From a checkpoint of a small mixture-of-experts model trained on Wikipedia: 9 layers, a sigmoid router.
Below are experts of layer 4 (counted from 0) of a mixture-of-experts language model. Rows are named router (the router's row for the expert), up (a neuron's input weights, with its number), down (a neuron's output weights, with its number) and show model dimensions 48-95. Each number is 128 + 24 x the weight over its row's rms, rounded and kept within 0 to 255. Numbers have three digits each.
Before each expert's rows: "comes before" lists some tokens at least twice as common just after its tokens as in all text. This comes from a sample of Wikipedia text that the model never trained on. Tokens count by the router's weight.

# expert 2
comes before: "-", "\n\n", "|", " The", " He", " In"
router:105157120134135116146090115131123174156083099103125146143130126142077143157120134102131105112132113131100163128137093143150162125138080158108150
up0:098069087133113112121094115146142144104143130096137099160088081158101125114117115112175122108165146147107141148143089150119114111134123174154162
down0:094114148131128107104160131122153123107092139125158150134139145117131122122130153105145156162077105123128075112113123156155110129164089104120200
up1:132110118105134117134139143196135110140122114108109077149115105137152130074137115167120148054150133123124179165126127119139133124156096136094157
down1:095113147150148148124140163118099130139152113119130144143121126113171117091156128125097135133105104100108041126107149105177103109117140120098120
up2:121127106095108091169103147141151136152133144129101102161120094109137061126156098129164083119173144140108118146069110144158131112109150139126151
down2:135104130127150139127139121087080116150119159108106143124106134118136156097141088159082144111124134095118127107090165151103178147155143128081117
up3:158143144089128131121165143106150158080111135087097111168101112162070125113126130131125118130110138143133147125105121138121120106146096112175123
down3:179161140101164174117079177126094113146172075114121124126143118121120094088120111161128128105155170118136107142155096100080114132153162140089076
up4:111120099117129127106110146142155177109118154151154111140127129138125155127116138108116137086138133153063129172133163118100151121137107138189141
down4:148150113103133155145125108121131151114144101165178131095154117119093123149118129121114101120158153104116083163147153122110116144120158115128142
up5:063135127135088113135064121165146128100074152114125094166116092154092131099131138153122140114165128148105145095116110156172143137146094184115160
down5:133117114099154115090190113083155127117140107166141145147143116105113121143112126154141103147140083150166158109129112144138082104152094131140166
up6:107154134109127142110134149103161156092143143103115105153127116143104101130160112156142161133161119142121137118094109125112103120135110152201136
down6:169152144143154147131122163120092147107162100127121109112121108131107103114121110102118140108147156113169080128129104087136099149148163135126087
up7:143101134141047143069094149119130070129098120129121134135131079143091147125131158138064100133143154153157149115119145154155157138132108162155116
down7:128144118143120073112139119148171117144080083151112121107153156121155135107117116120128082127111168107134136129131138121137166087125141153148115
up8:109135167132146127116106143129130109140114122117120079156079163117094106108115149144132160123153135140133127147113108146147186140117134132145151
down8:114100122153152115160168150110114135126131150096078099135127123112121126123154163107092115106156187151170081134141155076102127147140143113138151
up9:146085104170140127116097137126125093127124107143141128129148146124129138143099113121106093103126129103073150138105093115150130130094110145154181
down9:124153171118129163124103097127090101159130163104108091129120117113114098163098150108138103131114116130126107158116158172147153087101122146110118
up10:081121140147120134107119128130101078155133146161149111150146156150101138133124110149099126090123151134145112151107108123150146136105092113171138
down10:139133113144092157100127149158116158158169128113120121133159127111115106161112123129091104161114164122159158127176145180110143122126166116089104
up11:101160122101123053146126138158123133090091128134137099172105132159071128132171131120104165126147120118171169148131121144123149140149143144153147
down11:136170148136152125138135112169134118136142121089105125094196079152145113110138128109140132159131138119134096133118145134164082084142133133160100
up12:093123152161127139127140108117085112152130121142120111123128171108121092151137090137100131122110135181168144145115113128202154091115105103156130
down12:090152133126104181094126126114142111176166121114139127135103091114136163095104081146129131110098129176143182113199144175103122152117090129107138
up13:093121115119157115146144180121112116109131100068146110131171123162145146128143103138141157102163128132118111106114152130133138085175167090138102
down13:118123146116102128169101101123131079125083165090119112125126185165072141128200178156152117143129116122113177101112136104143178151117124134148123
up14:142151119162124128111148117124136118090116142090139098135134122152111124133122141096123136113155125132097162086129107141170135146172141151147165
down14:139154179096130129124133105106110109130100103142128109112096107116159134149112137149091121092144194129064113089112132136125164134152132172112113
up15:083157097127113103122113127162148164099129103138149132154083162121129095129119125161085155094121145162146142132098083073160153084166161103141142
down15:112165132120152158140091176132096141066145127115153137162107130122074084138174120132091175102161146179131112098147109115159118089160127095125147
up16:080161130117126130165096115105126078109086110128126129123127099133160140145178161110104106119133138141137149122119118142159168077130106116144122
down16:157145136108081097110123165149151126163109094131161151134163133143119156117067137138157119112123096115133127114129118126089075136134117123129123
up17:173169121137166123118111141134128102111125145144128150154116146120145133142121110139142142076139146132188095141127202125162163101131107124122114
down17:075120101154112099150138104154108090112128120104125112166120179117121152163152142122093122139129147105097140122153125166091155105148095148142143
up18:137124174146114141123085125100113156090148155178108132164145145144110140155122116118111145116121151120167127102136108120188133145135107123156123
down18:069122111132118130143149122118125158112138137150128081124112133142156140138120132114168163116118157115098120147091139124089111150129150087119112
up19:117143156106111190125116116114097108136137133130069113183090118122089113113104138103158134097168137138119177155146116141122121133148130132150148
down19:128130123134159116122116154147155095149082131125133115133157110171152115151136154106127115136126136131108166121146079167133118107130101162087180
up20:131099118126142081143118107114141137125115099127106111165120103112127133143147153148129121117121121135090102165106122164143163129107136140155133
down20:140173134099135111137109106100121154173122168151087122097103130182130106090150081133138098120164141172122117142157130097134152145134121099119124
up21:149072096094101114135090133112151130123090114118174132138132125140129125121177133114140133146146129144128140131095111139154165074137117173125154
down21:165139109093128152139096121121166089099101091118107130144130136113138124142136145116105142092123140112086122134131135142163146121088106081109148
up22:137161128134076083150109129134137102118100121116108125111138103137113149151157142119133140142120155157149132171124161137124143111138138138132117
down22:044113103123115149126138140151094161120103119146093108163165134134142117174104103131149101174118140119120168101131111120087117149135141132170128
up23:107163138151104118134111149116121136111118151113153130131141168091069130107121150125129126121140148171138141121145136129197155110153088175120129
down23:146107105131176143155141139090107150160168122119125124117158091103148115122118160094157148139106160107121118157188120069117087128140169213151149
up24:142143121111150131118132116125104095116134115129099122125127183130103113140133099137127144117150152127127189128121098107141149158132115145129121
down24:120111103106120120141139145161130107129164127137106133142113178101180143109105105109122118125140124105139078099131160122119106108142191123163135
up25:127153139134121104114057118117141132105116106116127127175140113122137159113145107147116112118105141137128116137072104141204162104101135135110140
down25:102113115122140106098129167111150127125111182114140132092148124136135088126124136155131150102177190144160128101111120134157102148136088129152159
up26:159131124071121103120106114099112113149119114151112125152160136087074099128120099118123129144139136143167125143121125180168127089137090146128141
down26:076138158146077076104134140105104135153096132113092146117111131160156155152121121122166126123104093114125102126134100097063141089133150147115124
up27:122148136133114132129110120154122086142088098139165117122172175111141134121111117148174133143132115127108116187098124174143154165129080174151106
down27:168145105142128162094126101119097142119172111076145113123095108157099116114113142188114139138129117099137101122143126121108101154149133136134156
up28:116178103134125071133139140115107129112113149113159092158149133111073131120136131094136144133122135129138146130122159098141131101184081119168107
down28:129130138124122155141131143088157144129125114118139133105130102114136086169081146107165142104142179137147161164142089092140070077118138184167142
up29:146131130144129107128074121099075100106132140159168123164158154117098156136099105112133119113119152132093182153103106108165184070154125139123122
down29:116129166110123124081113138145180102162121077144142110149156108105114123121089111124149137114134147185152128126095112117111112098138105140108099
up30:136149125102148167118070161159112154106103137151095130104156136169101125127177093130129131104145137124114111174119129064137083164137127179127125
down30:100181093119111131131092147110153167083142112136107124162173128153142108142133103116165177104125118131156144116077088114095147132128162177122119
up31:151142125155136115116139147113102119113103136158147100170057147164131124123161128121097204152144149140105115111117129168114154127118129115134114
down31:093130102145110132172154062113101113110112129138149112119132135180113132153149146114111085156137154145089111131116132193116117116092099094067138

# expert 5
comes before: " the", " a", " his", " he", " an", "The"
router:179146150091127084105099095162113122117121160120156107139125128112145115115139117138134117115183114151154130037091108131097121126100166096127131
up0:144145123118116148136121126138165098125139144129186102125108163136104103130106139153122107153116153146138130142128099107151150134139097113139119
down0:110168125142089138094140079153161128145084125113110109135123125140146135123120099130113161136147184115122098154123166082114103115110095108116162
up1:110139143094121106086103128136128147117153152122122090137116154156115124103121143187126141082139118116134131133069113100181128120096100152132123
down1:126105121099142120116101103086130135123132142141160103089145107146077106144142104141145092170132069129176084068176143133123124095121137111128133
up2:158137157138142137114122106108139131080061142100065106113141136122122125132129112119173126136118134140101119111117114196119139131127125105125121
down2:114152148114140175174138139140131181095149136108121154118119082116160115147131118127175137088159173134116111108135113142111115173115128139128163
up3:132113117155140110127159122095139111099172194122157124148142111133102193140131112121131108126127131154118117134131131107125123061134109162163075
down3:188147152128119125119121161119135162159099137125098133131141111145131130089116105091143165128149131134140100111096104180136113116151134145139122
up4:102127106100054115123120126115126130126110139104139119137181146128160120125127123134092119068140145170129125141127171141132129136140131110168132
down4:119100116158130098148127146080179128062083132147141119131164122116089117138150194099112135114159142138138148121117138097105101135112160147101086
up5:103134175114139138091137155099157085102077132107150125145108123178128129133096117155118151118166133133085129110115105136150104110149111128147132
down5:164122148139126116072150097082138136142083127102153131121152145126129102104112152112087110114124147102148113107107156132150126126143047124118138
up6:128180131112168127110168124094159119105121108166130130135101097094121154098108140122152142116093127114151128130120141116122114157150074193124086
down6:124130097117134140184115131140138146161158111145136136132076079102099115164136104142166129122144175138152128111134123112164134138130146110128105
up7:157076137088143087100120118143148110129125150112122136198126131120118108142153127131155094126148141139157127137060099134142155082128121155102133
down7:118164141136095131162142145100099140101171094065117128114120124152133173165133117123093138137128108150115121142123146123130087176105153130123102
up8:125147140120063142140113135097136108086105117170147098103154147148124112116091125154094087123158129133135139143112147120167128139166088088182102
down8:125118124123167086132135126127127119138097144149140132142140139105098131131158152181139111105160136115107125115180121130123105088151130100115123
up9:167128133091099123096126160144131117125128111130136141173140122136119126100120129129130136110144136119137135119135173195140122169127154137160118
down9:131098137149120089145156146118134126103108157131134124099128075151143158110119127120101143102101178115125092087132134149127089099078175129139111
up10:124108137131117152102144150157125137153122111135116128129166122107114118146102161101119127118112132101097117171134167139171155116142084117146116
down10:121094141153112129106108117152134135167110137124140127147137152122105100095150160109096153146123114126113094152108101131159141131125123126099132
up11:097160109159120111090106156144121155129142137182160121117122152135115161148150129185159145038142126149146125118092126119169148116098094141148109
down11:122108126126099163130154111129101147141135141159094142169082110091177099147128107107151141124125180081099119135128159155116116121151149144115088
up12:100131150127123110211116124143158110106151113141143122163156144144125113160129116124111105125148144102110140132098144151164120113162167101176127
down12:085141148123137125113097109138096143123097096114121124127104162140126104171179154147118127137152136152157133134142117192100147121133107120074105
up13:118113121163132145173114132168127157145166178127077129149148110162136135097115123189129110095144116123111143134137088172092155140114097130145099
down13:106095104118115110116115120060102124122096131131135142133159142157131125131128167149145162140145065149159177103165105096093114150164128119148143
up14:147155163134091109112125129124129133112131159045114114137140109132142110140139102133172135108130137129164144090120091135101162112128080119140126
down14:125124101162162163128126145107133118143153125142131148102138093119156089125109135093127129145144052106100167141140171129144157115131125113161127
up15:155064134157094133127103141148123104084099167125102121145141149123155141097130159114089157110128155132077139141140133143152103135090112150143126
down15:142117126135113122132145132125156144148137091129064114158137108163122152140111137110156136106133161102131140144135097150073111126122162141117126
up16:142122149116148104090100129113141130108145174126100087140145131125140132119152117138128115104134124158143114118097170116134114145158161125125118
down16:107120121097149112084132119125083116139094103161107129157149156104119105145102146150112113146123106130137142097187135117137133121151109144137126
up17:122067144082135125104142144110125119117147134106162123167098146129132106110154162131146113120119158127158107148106178122130082086105148108142150
down17:122162119147094145147178147126166164141129111115121116146101160164126136137161165153111106098112122160158120153097113153154086096136087121140123
up18:127090138124077110120151156141120121103141124142140116152108152103130108121098149100111125155130123129152153138148087168167143139142133081138102
down18:120150142132136137102141130109166136147128147135112120150152109132123083149126156111102104109106144139122142124115127128092112100089132089143110
up19:120137129104050128139134115188193094098134140127124128100157126119154155146120116170120106105154149157109139112100127152179135105121091130116159
down19:108128154122160132132118105118105143084115116094180144147065165138111104114117138138127138142134105102117133141155119134134069116146141144094119
up20:143120180145152143140083129163100136134150158126128103172123157159131108107139122139137099095148131164122132137080111117112113129180083160169107
down20:156111095072131124150131137153088129118110140119123139104142143136114139113121098128139102139139125160119115132136109079140121132096121120135112
up21:137117148158126117141158128172153142106132148078158095121171182119114029137123140130168128129135153123138109108113160160136142066157101156146073
down21:119150112129114129148153195124118118131140078141119136145140132140100147122149157127090146122148138143126141127091121109125124133105117178154158
up22:108141095133123092122087134153087129149124104113110116123107122162132125139128126149114128079098153118121131127117161126179125121121157133160130
down22:177117115145136152132129143130125154169112173164109116128102085153126084067108125136173121096124126127124145123120108110131142109139104142109120
up23:141126107067131186132098148122144080148133118104115130121144151121139122108118109099158120098088140133137147099120129116138129075108128105133169
down23:129153122113181136160184144105154134159104124106131119111118154169108144104121148154114154144135158108114120126124149131097131117071052146106145
up24:131121102184132198138125159152109080129114151089132120095107144158086069112134179108109126144104133144078147100101155138125117128125111115095123
down24:112147107087104109146122135131106132202088116158134144120111134131100103096098138151131136090130130098140145122131142071134125108097101142116149
up25:140108132115092121121139108139135099149082146117125075132130115132147121156126167126145157126168130157188129100107154119144116113108125112078133
down25:165157146148155114149146141104106146136138094142138133131145094113151115163101116134113157141107140125112094075138126150114131121106134080151138
up26:123129121111124153095114152153090099103147170099107137159146091153138121137110105106153128056126151125126126112110077129141135126119153156118156
down26:172104159144152111140072113137144124106093123125144096187126154147117107130158113115097154164133143112103152156132105137117149131088127130147118
up27:127146160112102139099170160120139122104133148095154112153091147194100143119135155146127195120130138135106144113113137136127119122137134141118106
down27:118155144092101129131151160126118125141150147162124142098156143146104118085131150100108106119143195143118096156098167085140130113137116139160138
up28:147138167108144163129170117156124111115150137099131116155127167134116131145100096143093168110085139135152150118093150125147165093109120132173139
down28:150123116151113134183148105112130121112152157107179126093108143134117163140158151139112168148131198095146119154097164114107124106114177153128137
up29:107102118094091121134125105113122170142148136119123131145076166144130132092150129143128140091133133133147138139103115145118094106160123145185119
down29:145107148129123093136152106116103136137132154146148096125133132139126114135165174116115156126142146104147114126074133153103064129127145142140114
up30:114160169083105167129142119131154104081113137114160131129119136139120154101107133139120135080094137154109108128073152131139174117130124149139113
down30:136132076107138129126121147132102077134115107144138091189177145144117151122128131170095120137154165125125141087136131128134071161127130144171124
up31:133114158144153066109097117178106110148120191146132104154094121111130157126142166153088158112120137158116129131093143143099126109175141153125111
down31:118145135130107111125150099129114137103121101152118150126104138086131083098115117154151128154158128114144111114133098084136133113150126148144120

# expert 11
comes before: " |", ".", "–", ",", ")", ";"
router:096101082132157112126151114143112150077102134095113119129139140143148088149131115144129110103150126133154167119143150122078130172096103084113139
up0:162126114096117116094126141190117139145109181132108142105105120175096143139124146131078131133177158152108108124137149151141110134118110116119132
down0:153150150143119077139134185138099120148121123152126130134150106120143106092129155134156117155130114103142103134153109100099136154151085105089148
up1:147160147108154133085104119124129100152144159135146125141147106093123145111153144100117131144116123137118117106146114126133105077140130155124162
down1:138128167123104134125101135108129089168144125156148105121112112126131151091169126108125158135122107143106141163095154133202157126227132149145112
up2:153145152108108134143115122153182122086111104112100112114129137166118108157148099181115110105159136129089120136089084118139147068138123166102135
down2:116131142159149127110112119162101113136132095157131115083122110116101124142144141101148132170126151108138135140142151146147093095183140093118115
up3:114098125114132144099127142152162142096118147117129087170092088130129123124158139135138133085163147169130114137132114143116112129136117119147133
down3:127149169164107131140136111153108105112080103081148110118165123144109138135121087134129150123112162127162123121115106106133168124137081089123172
up4:162136157168132122138104123157113105115122118107151106131122133100111137097094146127110108123140161126121143176119124153167184074147159135114137
down4:140139171123106121128142122128198136148147130139134128137151085117120150148121123093106119123116113135124093123144088094142108109161155147185156
up5:116117144135148156114132131104106106146100194133144145144048096103107121108138175059144137106155140136123113094119156148123115151165165158164104
down5:089104177124160153136142141135156154144103138145109100107114120130106112134126120151139120142163106160120148133113123094137118105030152104127157
up6:127132141119086128115152107112088135073121109160113144101137143108169150136156165178142117112156128148143152167105169137156169105105125130122113
down6:167144137140116130104099139118092112136122110111154114144142111140092172106128073107140177124070123135107118109187105150132151146108145074145140
up7:118131117120127119131146135149100090099164154141152125130117144133133110118183121121147131117137130160155170156107064151178143093128090124096164
down7:148111118105105096130133109136094148130126110088145134140170103085154140095141144144116108142147150103097125151090161121100146127141123126109131
up8:128108118115143145087137113119114150159141099143116119192069123141101098108136109176122174078160156133072165141105111145141099099122113150136144
down8:138109133128137143123115141146118161168126152137143137114136165104133111098148082122147156126149137135123135118110091098150142104143109177153096
up9:127106180122078139100099109168113126140138167172150105145130145119136172155166134088145140099132165145121108153142148146113139124105137141171100
down9:135103164161118121156158106130098080109136096152156138148103139098129158151119118116147175138141138124142138147103095152164142161109145140076114
up10:134107138112119178135129169151108129092124133073183112135116154140148125060097110120151151088106142138129138126136097168115162104147123145123137
down10:138156126112129112128096079124137152153154123150141133180121103147114147104136125081152132088130173159099157135184136139106157137125163103159094
up11:104074095123115130133125150159167129131162132137128112164102166157111104127148074156091115098161154115121133111141097136141154110112135128166141
down11:108140087130109184107183146096134105121173117118114148145169100151150129104099102124109107116163164138098099154134140153132150151186175115113125
up12:146094163118166161098109090124125149117090148144144127110121147157125134146105119149107132082121117140062143113116087187104142131136099159125122
down12:096146106113151146135164098138139133122128107097146137100108129123199114120104140143149087087157144147126134147108160124118139154121168138107172
up13:134142157136135161119101162144142128107113179098093120161140117118130132102138135085129116124121134117132113125113163136137123111126139116113158
down13:138132125128123129180152124160110126130147110138123115145145112095130137131123132117131098157160141151078096141147106161095120097132172084087108
up14:150135159084136115106135136148117122114086111150121139111133156109119144137086077150058089114118156139094174102153123127161122140170148122118130
down14:114133131112162131123110122126117121120112094127126157159130146122131139088109106141128146104137151136147131167160112127133165100154121080103147
up15:084102125142137134101110125121098096105086122141123103136116117076151128116144151146141138117172140149140122113115141153137178133129111141156121
down15:159126117102093170105117130098074100120100133125128148083119147158142171107127097125069159152114138145101087151148115124119145119123130105129143
up16:133143114096095124105136135157121132129109116145110121104131144173118120092159133164089136151173147145102101105150168115127096139143124118124122
down16:078153140162095188127124094119109138143141121124143111171085113146087089145124119087116085149110127126098100123140110084133123107150096129107151
up17:119152111173131083109153148153140114084097096102125118170130124127101117151136116137135155129137125151112122146129121140131114148129142155155099
down17:132107135116102058151134106140124106126135138156158137105158133134115140135111162126144131114104132123119122153142134121116105118051089122087114
up18:143111130141123105154125126144109122103103181106167137131075102122125095112119125115137138124125132137153129160122080137132140133146111145131129
down18:160162151151122110139101176086135121139132138077142100173134108109148122131132163156137090117127117132148137097153093141115156095169092087092165
up19:167157115137117102108139159176125150086164155117113117144150104128125110118129100112120155149124137113140145156121115165129101134121174108140136
down19:107086101118144126168166152121108158139120130134089097107126130111130099157141114146120096107155152129120090150145103102118128112112144119108154
up20:114144145152130129141143109153122104143154117157169121109150135118106108141123168120131077121166134159141141158120139122147133110139096143150134
down20:137104136135131176138127162181160127124139108138166127107163146115163127050111086131107150104097182127141160111124126114165153157138127155142122
up21:129158127150115108152094154108134098121141100120127135187098081156116107122151125127092121081093136148151099107146124113134120107143104149107081
down21:173174109140153087140137162081146111122137181112098170069154150137168117105134143126126172128077141143143117134177110143118160128116148136125134
up22:083161100136143096144112083130148135072112104095097119133145104136103101167130118116144102116121130129142140198118128148123132095122113118140135
down22:150151129172110132147128111113133096147121110125140102087111116128145157116150148106146126151129161136144162174173116186105111139114090071110103
up23:143117107134149103134132096175096127089152112173150106164099144146074115138170144115098178134126148146127146111128124144131142119142122133117124
down23:097114077109148147082140105128149141118140090151097187146121125135135108122112111121135148163158125135129128141122150144183134123160183124175108
up24:173102110095081122118152120148113103121102151141132126155166126150142132136142141139150148095118149145141123125130132121118118114156105151120160
down24:170062106095156136162141137164147119165119125104159146135150153127103132101100111114128132115132148164157153132103102096109157161129163105150117
up25:115144104140147106086093113103102154129102153158135120168096131141148090104157168104135141112153136163110109116085137120145151142142142145131107
down25:146152127132133139073123112111091121149121100186121160119145135142122164090134118122142129116147106094139102098163108110135134083156197105158129
up26:093182130078137156110146120106116147128142097080133118132071132189125094089088109134141118112106146138152161136154136132133112130144115089118122
down26:102170101143114139137149121124141159135120119166149126215163120135120070097140159113130106143161085165102091167106121139139091093145140121129144
up27:164122163112157120102133143119134117102130145082139116130149143119119101109121106133110154113122125123123139114125119158144122154158089112109093
down27:127108113124112144165124140123114143138114159099140108168149154103125136127091105135126119157156105120162110119089114102116135110070128155084126
up28:156073123117125136144152165163099098127127172117131110091138153143121115111109118146133112136162119130120163125164136136152122070176169115138123
down28:159113081134127145155160126155140134178118190123154158184109193096132122143140078092107101121079138170160106114135123135129126094116162161116115
up29:160135129115147131151172132171122117149139110138135129099127140134166133130148139177149126121155131139151171143116101123151132075150128111130141
down29:124133117153126161165137128126121106125104149087170107098136138153159127107133109139113110129123074150135154116117176073164133120087122143104155
up30:121123128100158141111126187117110118116155096109088121185126137162116081087113127140109118123102140111146179112116120109145142152170133133122130
down30:137079121140124149125112115155111100126146150084179119167098137119094097137101092098125123167103116131141144123107102096143076136120131095094111
up31:087179098117162130174129093159154150090099135088107138094130125159124140138120131151120114081125126121134131118097133146124131124121118132115141
down31:152134114134122127143132098088152149131121129145138093060118093149133116149116159120100099133144103171086168152157141124075146118103145096150098

# expert 6
comes before: "=", ":", "\n", "  ", "′", "″"
router:127158118153091119119136133110176080112128146130161101102135150105191113113117125128134156133083143129140146169120140113160093078144132143124121
up0:057138140123139074091099126102100175118140145101114138147146091131111132170129139160185135130106147144111152144110129154128132130128116127117137
down0:140105131089117163140153115164139135164128103140130132103113120135131140112150082134111149131138125121152124140102113136105152127111120197075138
up1:106125112136118088125129142154130153105106157123147111110143149082121151108147143146151151093110150131157178130118122171118143099119123119159113
down1:163153124114131133105129114141142123117079181111185153141061117154145088106132091115155083128082140137145131129159128131149116141103134138126168
up2:108104152124141113116149191103108107143106120080143112117099178120104101142166131105129097101141179132125093169100148133141092122165096117166097
down2:131134112129156107141091175096124086154095125122094105116169175144163147168105116099143142135129137126124119112131102122119113145139090159095119
up3:116082079150096114136112128108090105115124132127158128142068151108113140156169135175158121118165145154159142088130120155156129149117160098122109
down3:144110106140195126129123099089141138115108096154139110147101146121088157103110123105094115130125139137139135156119151124164182112163115120125168
up4:133182134078143126105151171118105140129105116085156119143077116138093100085159139132136135119127141123135168113141163142141156117146121168131127
down4:132155119094133182120155113093153135075146144138120134134100106122120112108137170120120151140124139141142149128136166104141186143136069170177112
up5:117155131172106126129088124127170145102112085137144108164122118144166120115152138132138139127106150161205136135130077169171186104108125139143108
down5:104140091125185125121143139117134148164134122119146124128135089105139106120106081111155102108149108145124140103141111146133131158130132110069080
up6:140152141189089126164134137116134074119086152145143118163125106105153127145136080143194150118124140124120136120079091143133138117137119098116101
down6:122128107100133139109118128144164160106122148125130105062137114090137169135146100204138104096117131133171143137104132155142151073157116106097137
up7:109167122120151076125111151140122138108117118116137095146138124088167104127128114165112171105072158115156160169154153111138088114133131130145124
down7:135101154115065161150147099102111114166123138081132134120124113119150136123144153111158184115129133164108164157119088177114140124144135117140100
up8:124136157148154142147101150182139131096131175103156090124088161126150129143155153145129166128088143129127107147113124111110119104153147100135143
down8:111146115130135166135126165130084128105167135137122125132159085102116094097182130141129158095142128116126155106118138171125147125094106162150108
up9:156138116079127106133148128087108161162148147172125138171116096123112140147106109119137109121132144175153149123095130113132156170104066094111070
down9:128136142102119158140140144127123128121131115139124154104151103113116093149145091148108130105110189148125137138107159162159187140126091121099147
up10:106126082153115121137111129163114116135125112106153100118126142113158133139140128157163189119157129115139186156134111141129137132117142123125104
down10:119148157113141165180095095118171154168168100109140107162129098086144098129098104117139122096091120147133089149119145127119107115162146120091121
up11:132116091135132142104091138139132137104109151082105095142091123170164143139107155138148098106116141122083127141096124164123141107088143131156104
down11:133146112161150106103125085104110115124150121110114161111158149136073111113129132124077145119114106152098141116163113140138154123114112139152211
up12:173147130159137122125156142148128126123135129112134112112133133136135137116140184139066106106124155135126144138119137125153134117158157070137120
down12:084147136105146148134115118129129122105128133107141153127143149111158116114084111126192117074107173114101115135147076099118123135137116127131098
up13:081136146063138101099146121155128151127149107141104110146147130172099108137139085130124106094124142133146136108112115113144135139144087163139151
down13:156145116103111162143148153160108107084157089132122144119123070145147100138145144121137133139147155148122132132137156174130124143122150123120168
up14:118135149177087112167135106145116104130126111135120139157149092112103157134131130142125085129171139173144139121125132154154138144159115189149135
down14:126146113140147168119155178130105184176148120160164150090131132149129125133132075118132135099087135158135120111105086129089127107132158140121124
up15:106171123124116125135128142163133149074113119124137112098143157138160138111125100152101109137101128112163168115079161141135186092159103128125134
down15:131113116112106135115106075125170139156147087147125128103183110120128056116154117122121146137149092120112198102162157140160130114092149115102096
up16:126117128125122067145107147121135129109133151128125111161108153109157102118158147136156161137147143117140115107117156138136168100130156131135121
down16:140120123104122142141149153131182139164130115101112117113146115120140150143092119145093117107091153132138150104149121128147089128126118165135137
up17:128121118128119147138169163161134095113109150107134112129129151114127108086140090104128114084165150146133150092115095121106120145145107137124159
down17:123135083147106100137124139133104146158137081095182130130142139129140116153151139099136163180098133179124149144131158118164096131117158158143104
up18:064116143077115093143112132095126142127128121118116115161141174154126135136140109101173134117124139142124129164041128136160141087132095167149068
down18:107103102130127125158135109136151146140151118162124133124132136134109131150143124120171142177114154122146133134121181131102198152137087156142148
up19:140142144131150119117138127111130096122087135156140114143119121154114120108146139131134124084101138117123109125103146120144112105165124116104118
down19:079105144158131182162108145077109109107164135089115136147122102180132098104140153082125143142106145139120097116152105159137115117116124097140129
up20:108155178139139155116130132115131075154069168052157114102093147144148124098136163150144124115102139135085109166119123136143118154150128156156135
down20:103141160123147112118125107104133102109136127150128118122139138091141126131145119161147132164130131141127139131101082064143116098171133126138118
up21:167117145072121136159123119149125161123124131129161103175115105103105131142122147123135111148125122155134122137116130129154121129117100170165125
down21:116129149123150118144129067160119136116153128138128135117135163118137129141103069145114133125162156153130083154144132122111137117125192136124150
up22:144151141077170152168130130147126100093106149139096139156127118157093136133118140149153131117099103118153171059115121137126145100114159113124177
down22:115122107118091152090128113108140097104190129140116137141135133127195153059106104122129141132139108152127172140129088140130093132155150112116141
up23:195149118141111111128113123110140101149099161135147131115164123114095134123103150141113104125140131156119149142126110120122112089133108111124131
down23:139129119143141138154095108142135146131139088092121112153119159117122150102117121088094141100088153153078066096066114142108174100118108131124083
up24:162133149112120091104102105143104130152099143143142113163122154129104091123117117151110128127071143146095137121115148150105175057157111119101137
down24:134177104131114123173108171132126119152101115104149097105117159153129161137128102102124147135126146122097117111152123136147136152098113105181117
up25:124124176168106077125074146150098129151110164108136113131134171109142156143177163176151145124125144128141146144096133120112113123100090143147107
down25:125139173155142152149093120111076115107151108112115122171109141129108160134083121161072136164111163141132142149151129129141117136144157123141140
up26:121123152141115159118118157121138124171097182069149101129079151088132130053146159119137109060131129141144094142080132108131123135147094160131130
down26:171093106081115124153095167098117162109120081125098141127149128128150127158166073155125144101149167122114155133124151102183156131131139158130110
up27:143110129104110092158156143129110140142110124143154118118113167056105122135160129143188110115127126142138140085086135193116154078152105118110136
down27:106115118124122174112095079131131127136114146118157138147122124119121100156138119125147138106127154141153162098111117123110116099138143170180111
up28:128150143130096121115150107140109151109152146141124123134092087148108141126150127137160155124129127129151147138101145172117152104157120066144118
down28:163094101099126119117118111121136191157124121088131138172188090118145116118099131143150139139087117114101111144109136149130145121116173150130125
up29:087152124122138101129095112204126172118154143152162092121135166111175138148114107135103143127099168121119109108124125085144162104161104144134147
down29:128140144143133109136094161124162135137159145143135139085175123131096063079134134120102144103143110137103095127102095162112140125081180088144115
up30:133094165118114110114132169079120135105139144128144112126103112124174132102152139142135100067142161117113108135105143185119151106160092195176119
down30:076153143096156073164152121153153133098111142099150133136133134070086123158103142084074129178093130102105145100165099085118126136155119137136161
up31:153136165086129112129143135181078123164149116113142134133119107142078078135125116127179161120160121114170128123106124151177119152139100085155129
down31:115127123171157115105162130108105112192110090129125126110113141135094084149126101149170145156117082091124144114166119104123128163097138084126156